Below are experts of layer 3 (counted from 0) of a mixture-of-experts language model. Rows are named router (the router's row for the expert), gate (a neuron's input weights, with its number), up (a neuron's input weights, with its number), down (a neuron's output weights, with its number) and show model dimensions 0-79. Each number is 128 + 32 x the weight over its row's rms, rounded and kept within 0 to 255. Numbers have three digits each.
After each expert's rows: a language model's description of what the expert responds to; "comes before" lists some tokens at least twice as common just after its tokens as in all text. This comes from a sample of Wikipedia text that the model never trained on. Tokens count by the router's weight.

# expert 31
router:094100193120169153089113189171115136096185063176148172155173132147179167177101118084161073104175116129123091189129156094163111127158094157151124153131107103139105183098211086092184090130146059047144155136209131185148138135113142109149112212
gate0:105104122169177107100087176066111109160141138099114142148143146117122135118138109128096147158163132174099160125117143146151155090084150080121118079099180101147158089144150127145089132162107131130145143130190080131168123108191131116144131154
up0:077140153135196137147146187114191176100111079089132136137160137122113131114096115125102133159160166140127144137172115165154139145128165115106160094142174147137128197108104121141111116142123110111176118113154127091124091167133181117090128144
down0:104099123165160133119138134123161135168107111172064097197122150127146124156127121142122118099176131096108112089145086159112107165113135088088166106151101107099118096145131142110164108176119194158138064080050186143095116118167100121127119104
gate1:071116149102147123105121173120121045124106110107161101173146140134084148178111154149108121163136089188108103107126094113122088159188131151144113168145134069205126100118153154158129101116120132138142108137110115089111154102153127073126129142
up1:071104160031154135151100172117158119123144102124140141113133172112094164172127146105142057151153144170156086155098065123084066144167092115154086171117123063189122139089150121159122114121124104151108145069102075103132113090145148082132130141
down1:137149089132097152127109079130130151182136126110119175120129156131134105113113128106095122133124074092154154131114120138113142140152104166129115115104113132152165121130136135109112163137167072162156182110056167111146134131108115157142156140
gate2:096221215133183080105078119112105189231105146180122179130125152137099141115102079132103134104148133130111166073134062058117131131108109092121101111141165193111128122144124139114129183120130154178128149107074084107117100109187126086148185174
up2:175133096147179172156139099195141100122145149087147134123129126095110075176164102163123103192121158127075109085130178081162112153076176136161084081132146163153164149111101121179146109168112113141124037073104141162167120094179146144168160103
down2:128060113202069100142135169062118154121138113138162118155114095094153122138170102093136113126075158137159150153133123154108136076188105096151138124136147188094124096117084062093148126123129172089109128132150131113110119149132155108180112135
gate3:158119171168223153085118135117099151177115095140111133115111097133135124113076148158085123103169127127105139131108061189108150144058132121118117085063184132055084070095181128178179141197124117158083104080172176144141092162115186136124125166
up3:151159124105165182120158105162067149183159140148120160140143137146104124083122107106101139126139063152135121159078116155153164156126124194056108170105129143071189058092130071177176158192107094135112144143154175130102137185105108102130144115
down3:189148099066126167118115170210095150148088108156111126118110080095165137139170123144171135140141116079071092095113158136115161159063146141150113119130148102062150197108084136134137120096147135151167159127131111155110085150149158077102133130
gate4:139178130147184161100117120129147130142142091092144124085182157154089128158122104129134147188150133133169183088160112184147144129118117128112116102127175101156171127134178161150103137084138136126074139146132138117132120115085130108134126147
up4:112155182131155132075138174096150172148126087094119135075133122158138168128161182127147130171178103146196147126128121145109165099111087155111129090118174058123139114138215144151100125100123103153099115140138158154111131130144081093067114103
down4:162158103171068088144119108128131132157095168122112134107089150137088111096168182091144126089160124120193123163096200131104197112085083092134148122130162135101092084132125115116143195115146117094070126069150118147109145146180119096175096108
gate5:142100181101102080191106119060108127105113148167158112119142142132134163147186179107117045159144054172134121145124127102149121178184156139091117102117134079171123087175101142140149151142159143114145094155134088155088118141112132070110096139
up5:159106179105108080184105123072114148110095128164152139136142148119168143133171174111127074167136072167135092176123128105151130173169151147100126102111102080148108106167101148151152154102152129107131098124139087131088132131127128053122089123
down5:126171142120149141108102061198150078108060152101130106154174112145084102155140125159132163105137132115126134164163109176136103164168171090143112095143107106102136107126127169143145110128081066136100136152137173111105117092131119149124136122
gate6:096148094160175124115105091137115095084126133113122152062185136097052108094093102097146107162126015158183131181166168140186112096081153126112140147073135099152147124149152133148116149096138094087108154143208178170138074113111102104147094131
up6:074116104137150125135135114144093092089121099130135161085177132084090106095094098113165091134119048136176122186132150126170112117086137111118131163080139111145147127142152144132133154114149073114122180139191189152118065099108117094151096135
down6:168127135172128188065175135131140129129103096104111180136140091102122083111124101135125084128130083151197149132068113136083082122093109142124122112136162132126109111187140110072151099126118111153182127124150137137104130107155138107095124110
gate7:134091121153198103125119199107137232159184056087123050111089081123132123147125159062125124139149088142047208161122138146119141181143149139098108132163153147156136138160145132137109110080129117162138140154185066145133150148140145151113122142
up7:159072146154049173137136119147068183146159074121133138178134153126160142098095117118182143115122166139174091135148111145117134147167118149103067073120153158113147107103084132154149131074132087121093135121097143124089137102151097132130117128
down7:113131093144173162124059116092112080085144202111146103165095139168134108164167098124107056120120123122139084201173130146164149106125130173076087129148136117146122099149179178084089074148150210057122123119203128129125129091138146163116115153
Description: Table cell separators. Pipe separators between cells inside table rows of sports, election and climate tables, plus the verbs was, is, were, semicolons and list dashes.
comes before: " ", " —", " \"", " The", " −", " A"

# expert 46
router:125129153131193180132053093139137096127104155123127134097122083152124083076128092131144134191092164167047104103140099150123113086135062056131117149136145132137163153143103109101075155130163127112097126158175141078114112148119102133219122174
gate7:084168163152178137117063143070096102161130170137159130070154181143144118112105157110136071107167115242161097151133152142115111157111102092090121129153097117167147122149082076117138192106117088138135151082162093163179132118112136125118090120
up7:085177166146169135104043135091102099158120167128152133060156200141144101112099150108148062097174112229178105149120147145126107172112095093102124120154088114155144119138071076127138173118104102146126156090165097153186135116113141127124085126
down7:134166139179088069092151074133128146157137147086125086162094109183161136140157095185156153096138103168153134118157111140049117134146134110169127170123148154145114156130105143150111105178082103120142128150147096106111196127131157156144178076
gate8:110164165124160088106159169137132137140126113124135145154092115117141126112219104124166158100119145057076153060125131136152119106128134120120142168183116105165138175206142176157166101113158109101150143147120107119150093137145099108119156111
up8:084146152136221159131116119166119152174128087171166202106111116111097109170171122125145156163158153047053122047110140150128107120176148106144119162201096135163158187154151138102124143131136149084113117099133062118179080146141089075098122129
down8:096117144119150081138095193161088138083107094067088147143179122166129089121131153168110117127110134182158116113129121125163070152116118124163198155067142162163112124158160153059108131139111134073115101115158122102072115134133097223139135144
gate9:076090189087168078156082159109128075146085143156136140156111091109104163158139135100123147099090164081109103147147070130090123118174136115108061086129134157140125092159136085139107115171155116116118095159120095109119145102138094101107155089
up9:071077181097168100144086139105127083152102168156125133156119082099085127151141144099117136107089176076094110125146063135080126110175144109115070072124143158133115097148138080110109118170157142115138087127119098114117159104161080107123150089
down9:132128093137103128136150167098075147129132105105143135102124130137156136200145084085129148154077129105067075182161101159188126109143150147135127179135099153136145126114084103139190101115103112161178059084135155135094156127095112106081196125
gate10:141124137108196094202165114119110130145138103146155087150120112133116133105143094038146117162129107110076101098119107182095148101170135097143085113155092093116095129173071204139112143155103094122173121075121136152117096172152096163093183058
up10:124127126167077142056094125120139120135121136107071145103122157144151110145096175212137129091122156145205159155123146095163124157091115171095178114113156166139181120089185073159163105086139165125093124192142141118140153074099157095147072194
down10:126104167159130137122163157132105114135107167114147124168151155151157048167170157154135168075128153115173109151093114077204165154125095117132101104161141133134079096143179141188115135130157175135121103127121128102118174102152109127134105130
gate11:076132143110154211185090125095115123126145136178146175118117077118110148130129118147140180145136128117134118115115084153167130081200057118196161158213155098149195126113106091133104138201131102123144173150165126083127113164173082121152187112
up11:087132157105155219178096114118112109107142123190157166107124082120115142104140116140145172156134127137089131126114073149154140091184059109183142177190178084171184125115091099122104159197140114131152151166169128094126120155174069128154171131
down11:119158129126063111114143148067115116142113096153130115142151152162112104106144103122121122158112134159191121113108110179202103147107174123172086158111110093129138155113131149141085098140114188140195091035178124164147177136145119189068135089
gate12:154172132114164088166109133149149192155076110147135123153194097109133059127118148156087134208135132121054155125141122107128137157130152134133136120160163172204086147108089149132094132126128153118168161088084111059150118054077127092163179135
up12:160141113121167086146116118138128177145100126117151121165194091106123053128125144160091117220108135131055165121133130112127134154125132133137123136175160159178078159120077174126086129127126169105135149105093102050137120072088129082152142133
down12:127103127134130139105167127138088153143087161145115062091148146101131107086146118098161120156061163166141124142199108189144124110160162103126083116159151095116167154112111150088092112134181163135184117143127139089147170136090102117125170052
gate13:121162114150172137136125138091164159147155115087156160119170091100113125169091167098196069117168108088194112160132117199086148162122126042076120148197166179148128104122138124126120110169078105126117148100118154153131071131076153126093171179
up13:131185089145146119123088138109133117159132150121167135153159114094118134134085135115185121185139163057179111161121169205073133148153150073098146180157143159112118100126125078132122144141088135145126169119108167139136109135106156140098164166
down13:165076128142147122125116145041129193166112119159132148076132136069127125150119087149080145165161139148101192122172190143168112106152118132079104112082116172110150078169194135144123151166138109073111092101126077102092194093116119111092098105
gate14:119109188220223161069098150183158156131129096149119119119166133099144166157170111137106146139143115120122159119157128126164155200097170108131094107088147184119122123146131143127157127202105169095134106096092112136122094107175160067152197128
up14:101141154087109097198127143147107190165115148115120095104150145103118143091096122132105061112092093105143162144090191166163166162089131134116144112127119091199132125068173145094134104158113110117136129214062089143124148098135149084171141152
down14:167120126104140146131134143187115140100146105142143141157141112183169152123125125128117123132134164122095144132116137074181174118121192119147147116075152158087139078163191085136200140156068114140139141155145151159088164128182139120096122168
Description: Numbers in data. Multi-digit number pieces in tables, coordinates, vote counts and percentages, such as 000, 38, 92, often after decimal points or commas.
comes before: " |", ".", "%", " |\n", ")", " ("

# expert 32
router:090094084141136088126140132162080129137148178104106097146160072093102101089085141140152104080128161150176140065141111199129140067097136118131149146130166114178099114164092113120171113173089174103127171186111109149103102153206158115180137173
gate0:092104106117160126127123126135127137102215114177139121170156084156113120136144127108054114089099124136119083153024164142124132091070168164140120097147148110193071105125138122136119133115143105063095122097132143185116136181138122130140125097
up0:095087103113121131152109108134114150078180122180137128166145089169140118147124123111062152101098128144114075153029183170105134075078166175171114075153149128168074090113111092133089118114155117080084119120118157206119133162148128113168131094
down0:226100134121116149168174098079065144117181115138130155130143185124115150111082153127100116120154118166107121112131099152170103126110136093109112181148092127161081137136139134157089133072175115076101073141120152131165083088120095105145128146
gate1:160078146105104089141123156144120167185180123162133113124156129110154121184069096086148108138113161158144126124126102100171088066091145159169116075121141158126155115118164177179131074176126099141196141134125143161098147110188178138197144087
up1:087118114129142099122121165131160094120043135114109135116101173145071156093154181110102112124150108068091168086147079154076140145163138085088151142108128096131134126104122085072141199102178164129046080127115134121171110131082153137049137188
down1:120163122196137110146164170121085177091179122154140164170117141183146130162126107172121111191146106102202100103122139141103132134124140139106132165119091125137118123184181153153102196120147133099144108144100120176139122104095109127124108130
gate2:122099172095189117143091085164144120115113131155145100137161153142137152098040122052128145106099118113158072064157122157086106112136123104123095163101160155074131063131108121107095080120110097132125119138153138102167175085085124082100168145
up2:148163085161031144107191172079125134144141150108114173106103142107119125167193113200132099122151102173115171187118126127202171145125117132119151119113080094176126181134142154143152164147115160112127139116118124154098094152189124143147069106
down2:183126151161139213118142141113135099160177116152140155099175156066153169104114203111134096072158126135174165124076086116163147101130117155127136180138094103169131177148132113097165097141121165160083101085142101147083108125171162120155113156
gate3:109084091099170104177152085127129087148100099190155078088143128216186162094125109169071131124107151103155144172123149139155141087187140092149140105125152119130091126167093155172143131137172107131091144097137131135153127155197122136171118142
up3:174106149155082126137141140081089089075161118124058172118087114227167148165155081150081216158128155144095097144191141146110135125097126179187093158173125075216131159191130167157169128144102131118127177098113123064103150134087173101177133106
down3:071131125087101112113144167157097110098149130121070079091114128083171151122140124094082145156164084114114117174096181200167167147144130166152193109132159091137168046113129179077145179169148138124086186104147185124143148127041154181166146126
gate4:125175106129139079096119072171125129147081161150123125150142032088164099094138110126165136107127154155128147073122067102121151127095078150089131109094144094108140111170137115111123162125114165116173189118123092123153101143157144164116118104
up4:115170119137145083097112088161114152133092155129138132153134042095158115096129107125133135111114168144143156079104082107127154151079072164084135122104172094108143107182122109122101167104115167129158187129122069153137081150163136148124119128
down4:105140169140131108187116102102135075162133149126090148176155155102150125122123140181072101078140192152184168072082070127094158102167155164111082117154166098126131105115141089128149143187122098178103144119159081173092135110152137176089135112
gate5:173105041122183148164130121109091174140159170156148074144161112182124183073140091156077079184155067138202158126175150098130129188112101116107087191107160181091171126065098193155115102157126150141190087154105160141124133120177170146102116146
up5:176121045097172154154154136114097144106176173145163092138146125203132147032158119163087116168173093151191142139161167075142115147126108113099081193119172166065157121076099166177112096154148151135165140147098154177123134127150175146087080124
down5:095165181155114133116136166108116143127128083200117167152092146090120157124133105082135099151128158082158120121165108145155084148146116108122143076141161145158145140170148109123099106166084172116060141096096129111123160149142109148112059157
gate6:149076124153169081120084082173060102108114157097103159189104088134159099099182162138153161147144156092156152111090093124141176118085173080084125115097109116174122121202142102139111096110145128115158071106114134188123071164174188130175160105
up6:128070112135171117102080079168070111096101131111123164215087052138143102107171143144166152143153136085164142116080095114149158118115182088082111131118135105176119134184134096151124133124164124122149070096115123155102089163143190169184137142
down6:129094098128074117117150122135118092111127109166113156177111133143161089107081103150110186131124136106160134093217140145108121162100074153121115129077138164111147120128157111121086126119125120112127126152096118144135182102148145130153148139
gate7:126160092150129094114113090114095135132133158150119059139143121060179148139112108155121099119057066122127101051077146119160082038116114168133115136115103106155117151077120170086165115127146154142154151171170160144150097138147146164199181128
up7:170190102111165151155133140124137120163130152089058148149193174104109092167102124124074132121151123142114117155103124120163139151175125113151136112106162171092088139151117116062087091073103114204063154093080115106152164136151071110032085138
down7:115097128142092121139105153112120092114186158174122089174118193163109161155138147154137110104204138127114133122129122138124122132095147111109156108145131178119142081113152098128074100135185130196182160140137146154108131096200127161176133150
Description: Ranks, times, results. Ordinals, colons in times and scores, and numbers in sports result tables, such as 1:10.43, 5th, first, gold, final.
comes before: " |", ".", "–", "th", ")", ";"

# expert 23
router:000148176169141124126049095138127120192083156134126139132049131186105168111129120162077127119098086107139074116123146078172154175099094106112093158085141183141151148127159079139117170097114165124147133107111159062162109121137133148128141173
gate0:091163133100118188106119143094154105086077142090134139146111158119073097149133159064131125195145143137186164158141147178107081092114128108106065168085158199143082129143113177159156144106133197099108107134117131129194131071124142123122146120
up0:108172134072124173126106155097137096106087141095143155163117144119087090159131172081132136175140149136177157165134158166111085091102109109111081164091164186149057144145111190161171160104147191094118113139122135108171132076131130117117139117
down0:121125143166136086094117100090194103136131145124122093091139094170122163126068131133121143186147154106147135138121143083155111081146097057102136143117177133131127190136159170139083194137165141178105142058093094077158149124131138191068074079
gate1:060165189140130129105100175151135162041129086119166165123149135137087124098188127128106168208181135108128116166144095162093175164144052088138132115138175130133117133174163119133103124163086115100182119132108086163059132102083098092132112113
up1:175106048138138140154158094124133111221135170122075103127114141104168135165039118127166111054076126120125144096109178109136083107124222166115120149102090093120116108080102132137150122095193119138097138116144167101217131145177144169121138123
down1:149124126097120156111120114184153132148110100131102106101109185085137136157098198145145121151069107159168176165105094114119135098176189128152118096108093109102127116117067090198126138172125065099081139070153152168134142132136188117170104115
gate2:110059202188136085142092137137162138179066101105154148094179100149149107108113095177142089120111159193077074112111129112158123190167081109125182084091127166124154104146171106076175147141165090157132091113113171140137074213181140121200146111
up2:134169062061072165128146115134094121085203181133109124167077157095093149172133143072114155153118105082148203126131123118105109060096165157104069164158131107133118169123109150171138099128109158109113161165129058132114182030080118123067108144
down2:067112111104123148143188163175131185088121158162119125126108116138090123193138096101143161138165145102130073145153096103159131137126093102141107156143134132154140169101142119155092141110146159097088196146118141124139066150172134148145175116
gate3:118066149102122155033067110157129142122100134110078160149141098153170094085110141101122110111115123137148089113107095084123133170107129120098124176132130204141115119121133102149107153131109106113161146158163108148081122183155092138215119139
up3:113080143089129137041074134149140134134095134113060174141121111170162107077108149105122117098129141108178086126094088091126124155128139132095137184125117229152124133112129105163107125128110112097169156158140109142085118192147092125191122153
down3:144113123181093124151105180136100106099113103091079213091162124074145107113154069175128109074151068124120150121113066154126068037190100138100112135178118147129111124122105109159178118121147113122116109132044118129111127142044110143145151117
gate4:151127122214248194070089083143166168158144142138160075158122153168145214133147144124117119153095139128106171127186099148096114080102141126126150112183131130164138085160106094140145088163149109158111155164114133159116120115137108068121173114
up4:107147150126132107109141101163116132204091128144137107144142132149169187125189122148129111091165145109118167142156148109157148183142112120066056100117093105091145124130072132094123163117145144127134160158086082187123096081109155148096150175
down4:154069172138138152129124174156140109098055128141141179147125138073087095098159083099115056129108177149142199156108148082126117133166114163145136082102114158108173154117123158125134090119130125130168113113127182079120111131150169091169135130
gate5:143099136148153130109083130089133123159127075142233180127144143195100089114153128159106167155088101083162088110125112066130126108104138121098121151038144172145180089124141091161127184157111171109167096102146110128123084099176160177104167150
up5:108136104114119126146156139154106118082112165119047101134119096034167157148104137095153075070164142166108157156134129191120123155138135121180131096217094104109079143137103165107142069091147077151120157142116153112127145168107133060140111119
down5:097094145074136033140159159161079207149102114067115150128158075169137167179104144132123079208107137136140152144092104123134136119108128122152126136164134184135176059109103127119105127082157176185092054123120089162169099088112111127141155092
gate6:132177138111161117086080115131112165151129116117178181141079131162128129159127107080089106129130081137157093162177039129132168156162109173060114108087140132086146155113122127112156094114155164122080107160111124115097097175160170127133114097
up6:123080117145087153168173149138132090107134149137077070131177119119132117118146130180175138114126172143093132106059216139124084096109156081199110132166101115150096109131119141137083136114102084134180127104155136161157132078098100112112142155
down6:179174081083105105106142138135155126141086120116116126109139087138151115097147090173119132163167095158128141125113133114154189088103134158119127118147137160156097160151137177142148128159163155158114150119234128173139193138162161128121117150
gate7:162196104087094112064094145118118089136115133159121130154167108105180087146110152122107108129076117139102076105176132150115118109116132063117069153094148143153146170109123138109137165145123185084118137137146092149116095115120102094092132136
up7:145198114103098128054112126130127091142124129186129140161161111115172093147117150134095117126060103133102070111180128151112124107124122070110079166087124134155147171108127154106126167136127185093103142130134083152124083108119111097088129135
down7:127239138096000144119218171090101195136153121082127107138157140166179153163123156146100130082127132150087175129128109074120111163094114202142094085083105056134155123150132077128143071171188148135158167158076161168102101148093169135142150108
Description: Institution name heads. Last nouns of organization and place names, such as League, Cup, County, House, Council, in sports tables and biographies.
comes before: ",", " (", "\n", " of", " in", " and"

# expert 16
router:159139054141146146106161138139092111169146235087203144130110107040124127106194100196122125159117123090182090111124140199166131068125116089122112099139123126127137079137141076138092160173097066115082056117123133127183109150187149150165146155
gate0:121115100165124103081150112049162119124104102148102109046077188126112126090139192216118115110155084148179120152149152122142114104135146158094136158106105125090130046124094169113174096176116137107129107109079071138093130166147079175128155125
up0:104077101161113109102169132045164124125102113135104082060061169120109142077145183220130133094140084135174106155158157117131112109144148162120139157108118122097154053107099158126188112135105136120136128120049088147094119164148074148102173131
down0:109121078162103030120114124134149147149063094121145120146083173131142141152120091131106104083173138136112108092091136120181178141170152195107121105147101158178121082109127116093081098172137156175143107045065122151138099131189160110122168152
gate1:102090102146138126135164123085135098154114071160152142116152120141090135152163156177187146146179138091161137094093160159088146124147136097129109089152113154109133127132140140163118125100136042086144086146080091134133115142106118129116157146
up1:106096091123114134133174120073123088162121062169155151129158121136094151155133157156190151119174163083160146093094164120077143114146149127110102114149102144093142180139146126174131128100126073081148077144066080109126133136097122129108150152
down1:111088097195134157165137113103152201186139117183145127119081128133141138095122144141133167118181129143126068156056183139100137130195067123140165144123112185093118179155186109128193075098154127142162134110118111132101132141121119087177153163
gate2:118125076206158137096100103159104163095176050117126182110137175113096170105077089147166108129134184116129077135135074107135092132122080177104076107123160125149189068109111123180095144082130146106133132135089142158140011169108156136149110128
up2:135118073193128156112131096151068144084180045145140185116150183102067163128082104130167096133132174097160090111121092130143114150123116147111097086116150121167174088109101128170083127076127165091134141138073143158176044175104163143119150150
down2:077091189103121123180149103124107178139145064137147120102170157152191150119083133110092114140098138105137193114081093153095156189139152169182096138144168099109148142131088137157084124100107145161118124121118128135162116130099112159090130140
gate3:167135123088136095111173157051137133154186119084129109144107188138127124026126093140111191148178128114176158127166080170157122137090085067121100129118107175087123058114172115137162114190112118093154114133119122164098069096070106095127102135
up3:104122112153111189139103092187094120114089120154108154115127076130127159233151162137143089101082116150088072133120127081085105110183173183128156124138150079157148164146106144124086131070148103116110152110149135073159177108179150137144155131
down3:042066114128102124205110125121102086165115083133091165160125101157060143114122140133098170113139131097133158156223133127105140154190176159110108129149151140118143057127166122082169099142099072113109083134176143162092176169119143185135124118
gate4:164174081171166099118102097157083133109163151163165109144124103140126125117109178148181083067138132121136135073097135106159079158121137057093117105107146090182046096161097070097094123126086071114170154138132167126109171127187172138168084169
up4:159191090182153094119120089157073131117158148152181107144127124143136125128112166164196084063164117109145123080093148092135103173142124070093131129094153094170026089161107080095081141147092061115163167150157157125084174141191172134152081159
down4:197162077186090134131134085130116114122189153064131112114221163115152093147139120121128126120152176107081068115115073093172177079159133186131069092145123122139117140112097146128098113147159177102160144113073144123085134124137111107178120096
gate5:132150081099146177120108148131103169131079168103138133209105123100121132113133155159154085095080193136200159110107169177158106075080113188096125065139079144123139115105148087064092188180102135118100164141140076095149124147199147137121159115
up5:114099188164111094145144127141164103144175088154108121062167136150147124154142097091104164160183074145069110152160073080107123191172157081151112181136182121136102140154108186204164089087151123140149099099129184169099123101070103123134109153
down5:111067131111161117098118146129107138110182126102142141147084084141102119068093112122066153170177122207152136109100204139149137113096103111146105180140090149166124117137104128148071138070164188054086144157139158193071124108144138142167170152
gate6:175128163154143144116150143087111149117163161153073097157155055094132139126113158126213133096077108143095214129121206131128133068108126123190122147119151100082084104095134147163141063184126053113108082120109125171126124121127100146071158149
up6:090144099112128123134113108173158117138117079109185157103096164157134102144125107124056118165167151115157014143140084114149137211155132113066138110144115169171181154155114097086132184059126178162150179097131131086126110140133164109169077112
down6:165123127140087134114208143118103149171183147125123132102123122128108107154139091110134125059137186095155103190156124134084109130104144092105095162118152136100152145137149202073074163128138177121113123137109131138138090085118126110089161114
gate7:148140130126170138179121061104106149107161164111132136163150112147064123123108100100168139151123101123155112206097166133134122117136087125150169130132110138144058118142157085142171104127080182135077099092131093134128118156113119113129146140
up7:114125121128092100081123186124121118154102077147102144048120146126188104115143140148082096134164140153126156088164089137124163172148156132090081159120148134119149140114082187123082138149167096167199161176114156126127132102121145150105126125
down7:203156134141138174156213114131150129147175149110163108101152167129162104091112138092137108126139128130118142133133120172122134143117146111144115125095122119118128148112111130109097148102089127125097078096112147140154113183087124118125111170
Description: Linking function words. Connectives and prepositions joining phrases in prose, especially such in such as, with, and, of, which, plus heading ends and paragraph breaks.
comes before: "-", " the", "==", "===", "The", " The"

# expert 53
router:107158128151191162087023145176149181168085107137117164144142139140151163095157156167144168145148117148126081160151149079137192158122152139092063145119146133092161104151115149149120131123164107150087098126119162095209104150105154149126163128
gate0:106151117109141126167123036160125133121064143127137133096159142156126101105141113103153153140128144152173122149163131090169140111139106064128058169142091163154179079072167087166110087046133084169107092110171096122165109123153086123121200125
up0:149097146150109118090107211088131118123157083127132114161082133095121149155093144132104111130117112151080111096086113174118079133109147207129190090105146103100068177154106181111161173240127183096139158153071171140084158114112165134126090113
down0:176109172100127179140214116121103153125107117093174068108086189075132178164089165101113088134151180182161145127156136090099133152162130139131117131134123136109136109100080154164183135155079150116132124141088077192116179154119110131140159127
gate1:154133075089142164102095153162092118077094058185087152162146190119167082127128107140122103169173108130146129138195109160114068120075102148100098120149131167098126052124103106114127147114134063162115101142049112090151163121127183134158130134
up1:069077159138104135099169137126080109162174139051166142075129133139145145078151147135159080143105120124151147141093139116083140150150162124127129096133085145151113172086139161122180084135138111098108140159168166209107135163059160107141104163
down1:158108122131133129108136118163096091145139165107058112108152130105118103150107119122132076078183114105115120166078061141126100097107168120146149162148112146167123097125085102069139088110183114134202150157130179118130124150140138137088140132
gate2:084189054045167093067069136140162170036164139092109130079202148140061095118117125133133136112094123144126161099079149172134099107135134183217166133086108164090110143145110149096145140084155115158085106122132147126145095148140148125126085118
up2:083191068053165091054080160140159166040152141104118123089191149140065085144115130122137141114108136138122157112097156183160102124132133196215159141081129169084105138150103162111145155096161121151095113107139163128145113167131152125113078112
down2:120094119128073096115107110116135177111098092116054137127164191136079114148141129095155119084108118138132098196100085147120154115137144170116146178165177121089101110120096116074159123146179101104116093193106157162209081109162146150129149137
gate3:238157107156152184059093143092167164101130155081178115151130136140150138139180180112199071105124103110145107128169166069139141134131146131136132218113078108077094199152144110076106150167099134107152108100126142119115157190126211123118123050
up3:225159123177153178085100137107133156103104158085159119137132145138132136111195187100196061098155099118153118119172139072136101141104163128161124232122086126090081201140159116086119156170121127116134122114130129105136158203132208142107133081
down3:049109126164103106164090106154087146127127134170178116158117131136130097106154113165100146124158105112125117108183197123126156107128095163185111061100132123199097100147119167147165137097106142101152176138172075119195120148131121115131097098
gate4:108208147095176153125085168115113131151109161116154158157222077123144054151141156145157099147129158098166145102181101053116185127159196138134076128117137091069142157149130110067150153109078110137094101093075089102134101122113101157072135094
up4:125214142109167166130102174116122125147095162127147155142224085126143063158147168146157103169134159107168142101165127051130174125168203130119082133113126092078138155156126126082143169107086121136075099094085086111133101129108108152084142097
down4:163100134214072151080142102128071109112168140153142145168129150128113186073148086174105185122140128103085092124105151136101118175142125172141137140136086094148055169146189146129123128142115157115104123144152151102053129099098114149145117197
gate5:142179181198148190120112146138108160183111115124076156148115127131086110112168123098167143111130139124178075196060118124106145159119106158074085147130118163112199125178118158109135078169145102105049107136153156170195137149156126110147164142
up5:155168176185171156107114141148108140204102112143080144155093127119103138113133151120166168105124129131165037191082123085126138142119119164042094153126129170101162107189123170114139079167151102110048100157151151153201125135175134125172159119
down5:109079083144153171133112200103155103150121138157111126107172085103120109118113141098155130119079101129109146154116166104072100104091028131122139135130160206125141164137167148195170196051168194111083123145182130104118089090115091121114115100
gate6:183140118083135156143089174134106183092151140078134101055139162117151153055073135124124176152147164199142130081120124107070175112048122154162081097105125152172150103125124178108148116189102157099103123114143174142110095123134151093128197149
up6:065116149164117113102176079129142070164107102179121134202108103147098118183174093129128080093115095078129136176133136161185105152210144097094181154135118107092101146127152083130108134077147101146142111127119091097168146130124106167157039119
down6:075106109145140139105062166162114193180151101111134157094128121158074098134125085089177150131179127115106108118175148117132094091162104138102093078132129103089145123140101070153144126148103134182209091144099095134177162098113168136162103145
gate7:133091087103169150066041082087126092129142107142151097112141164165142183101197111077166100105136156193132183124110175132088124184141108193139132160116058176081160160074130129083116199112160163045101130158151135103077123102090106123127172118
up7:130156156160069121188199176163133152134126142101104138131118089103115088174054149170092148134134117078103074139151073143147128066139145081107131089136192071146096070175148120172128034154089077192126137104138117150182124150170163119121095146
down7:101131146115134144115058091138133138150095155161107107224150150173212177100147118141147187165110119157091123133106100074105127199109174158107130077093117148105137130130138111166109157117143132144167131176118134151102139073118153166128110135
Description: Plural and derivational suffixes. Ending pieces of nouns, especially plural and nominal suffixes, such as -ers, -ations, -ions, -ings, -ics, as in workers, architects.
comes before: ",", " of", " and", " in", ".", ".\n\n"